Experts of a small language model.
Experts: 64 experts in each of 11 layers, a sigmoid router, a shared expert of 64 neurons.
Training: a variant of SOAP for the experts, 334M tokens, 5257 steps.
Below are experts of layer 8 (counted from 0) of a mixture-of-experts language model. Rows are named router (the router's row for the expert) and show model dimensions 0-127. Each number is 200 + 30 x the weight over its row's rms, rounded and kept within 0 to 999.
After each expert's rows: "comes after" lists some tokens at least twice as common just before its tokens as in all text; "mostly gets" lists some tokens that are sent to it at least half of the time. This comes from a sample of Wikipedia text that the model never trained on. Tokens count by the router's weight.

# expert 11
router,210,227,182,176,251,149,223,234,215,223,170,185,207,211,179,161,149,197,204,118,175,219,230,185,231,268,198,210,236,210,204,220,200,176,142,230,206,185,156,167,210,284,254,198,170,183,214,138,227,206,239,227,222,205,157,199,148,162,209,180,172,217,141,209,165,180,151,226,163,179,198,176,135,248,158,233,199,215,210,201,180,232,148,184,202,210,179,201,151,185,183,168,237,171,209,155,201,209,178,187,173,168,197,278,186,169,204,205,191,186,216,185,199,213,157,205,203,159,188,202,203,231,212,235,241,315,204,196
comes after: " ", " on", " in", "On", " On", " In"
mostly gets: " rem", " rec", " dem", " Dav", " Ass", " Gar"

# expert 1
router,179,226,208,238,271,157,202,172,196,210,193,152,193,196,168,198,186,222,225,163,202,209,229,172,243,243,172,184,228,193,206,189,231,191,202,227,147,181,161,197,217,203,224,195,133,244,196,201,230,180,213,151,201,204,199,194,226,174,139,192,193,262,159,171,164,226,194,236,174,212,185,175,202,203,167,245,226,245,193,165,164,204,211,204,139,197,209,175,194,147,190,220,217,157,221,149,204,222,203,215,186,177,176,263,208,217,197,186,183,172,245,185,247,206,198,165,171,141,157,182,143,226,191,280,187,248,194,228
comes after: "\n", "-", " were", " also", " has", " are"
mostly gets: " common", " Succeeded", " code", " Total", " Genus", " be"

# expert 27
router,232,224,167,195,239,172,179,185,218,199,187,158,222,212,209,183,178,189,235,171,209,236,216,183,211,224,197,187,241,204,215,228,225,178,148,225,187,194,205,174,260,212,214,218,135,232,164,178,213,220,201,207,238,197,178,208,184,185,165,197,153,212,165,176,150,188,183,241,143,195,183,158,146,222,191,236,218,263,180,138,134,220,183,212,146,223,185,200,183,191,215,166,201,152,181,172,174,242,182,190,164,166,196,194,149,187,176,207,181,164,222,216,188,225,162,172,151,221,147,239,163,244,211,236,250,243,174,156
comes after: " F", " the", " f", " G", "f", " H"
mostly gets: " most", " Sim", " mod", " product", " great", " fac"

# expert 24
router,207,229,176,218,267,146,229,203,191,188,185,116,214,182,187,206,146,210,211,181,195,241,246,209,219,194,171,169,221,244,217,236,195,200,183,235,202,173,186,153,240,190,221,211,180,243,177,203,217,205,207,198,211,212,177,210,183,197,207,192,188,250,179,171,142,217,196,255,153,208,196,171,147,230,146,229,211,264,196,208,170,259,182,207,168,203,196,171,190,156,205,172,215,174,187,113,201,242,181,174,186,185,165,210,208,180,199,206,194,175,223,175,212,195,148,198,179,193,170,201,161,225,225,248,257,246,158,157
comes after: " of", " in", " the", " for", " to", " on"
mostly gets: " the", " their", " its", " this", " his", " these"

# expert 19
router,201,238,158,216,259,142,196,161,191,183,181,154,196,200,146,154,148,216,221,187,214,224,244,184,238,216,192,199,225,206,209,239,194,167,162,239,220,184,168,174,274,219,210,227,178,206,180,223,193,196,202,186,204,234,171,202,186,198,190,184,150,227,156,146,171,170,198,253,148,233,183,170,169,197,194,220,225,213,181,207,176,216,166,178,165,216,171,192,179,191,201,199,202,163,178,131,184,237,171,183,207,173,165,227,205,202,182,187,178,196,211,206,213,227,167,198,185,208,173,229,160,234,194,253,248,226,200,153
comes after: " of", " in", " on", " to", " \"", "."
mostly gets: "The", "=", "An", " This", " an", " The"

# expert 54
router,213,252,181,237,267,134,208,184,183,211,172,179,184,201,186,188,136,204,215,133,207,236,271,179,232,194,168,176,218,230,200,225,223,161,179,251,211,203,177,186,240,214,202,227,197,237,194,217,213,212,235,214,199,196,173,201,231,187,204,200,181,230,167,174,171,168,166,232,131,205,183,164,183,206,177,224,255,200,180,192,181,224,158,192,165,230,166,184,185,181,207,151,219,154,171,174,233,233,162,226,178,176,159,262,210,183,180,159,234,202,246,173,245,201,104,205,172,159,190,215,173,224,218,228,218,246,183,153
comes after: " |", ",", ";", "|", " in", " ("
mostly gets: " Bh", " k", " K", "_{", " Mal", " earn"

# expert 25
router,251,239,172,213,233,150,220,210,139,181,204,165,228,210,182,183,147,221,216,169,214,251,244,204,225,203,169,169,251,216,210,246,207,191,183,248,201,186,148,160,252,213,207,204,191,205,218,205,227,195,215,203,215,217,161,250,201,211,196,190,184,259,197,164,160,180,180,239,165,199,209,162,136,253,161,201,189,214,199,176,171,217,177,190,166,209,225,153,163,172,220,188,214,178,169,161,207,236,164,187,182,204,132,222,173,191,207,200,180,162,236,154,216,245,143,184,177,156,167,203,159,240,219,231,230,235,167,183
comes after: ",", " the", " and", ".", " by", " The"
mostly gets: " tw", " ord", " coll", " tri", " These", " inf"

# expert 16
router,221,232,211,224,250,161,203,174,173,195,215,176,205,145,205,155,173,202,222,176,259,243,243,171,225,217,204,182,227,241,205,178,197,172,156,222,153,194,182,193,244,206,198,222,155,226,171,191,222,177,242,159,177,207,192,214,206,177,168,234,188,251,190,166,191,189,167,217,151,190,171,168,163,183,199,243,229,222,158,198,164,228,223,204,177,228,221,211,172,166,223,193,208,212,230,149,200,205,194,169,220,173,196,223,188,194,180,176,195,173,223,173,193,225,147,215,164,160,150,207,155,186,200,262,235,216,181,174
comes after: " the", " in", " a", " L", " l", " In"
mostly gets: " meet", " Tro", " tw", " Battle", " range", " ro"

# expert 21
router,214,271,171,191,278,144,201,229,238,209,181,189,193,153,183,169,178,212,202,178,218,215,254,165,201,219,184,156,228,212,223,249,208,178,139,193,232,140,187,173,220,240,176,171,143,221,166,237,227,205,208,226,189,172,171,203,214,198,209,223,178,218,212,168,190,202,137,216,186,233,206,197,146,238,184,210,180,232,216,178,162,234,151,235,153,199,173,173,156,176,202,206,180,172,222,178,205,221,180,205,151,203,212,250,185,220,211,195,193,167,210,204,230,215,193,155,192,185,155,189,166,206,251,231,195,243,192,157
comes after: ".", " |", " (", "0", " age", "–"
mostly gets: "″N", "°N", " age", " married", " every", " died"

# expert 0
router,208,259,200,250,243,144,210,175,159,188,200,148,187,214,198,201,138,239,220,183,159,212,253,196,257,223,195,200,234,228,228,232,190,162,140,247,188,194,189,176,186,215,194,208,173,208,220,178,225,175,188,213,181,205,175,189,227,186,187,187,160,216,171,201,138,184,172,228,205,221,190,197,173,247,172,232,208,240,192,189,182,229,155,233,169,206,175,192,166,205,192,225,225,149,201,181,199,208,195,187,143,164,159,198,211,165,196,193,201,184,233,167,216,232,178,224,207,170,173,222,208,233,226,243,236,245,191,160
comes after: " of", " in", "\n", " from", " to", " at"
mostly gets: " De", " from", " de", " di", "'\n", " ar"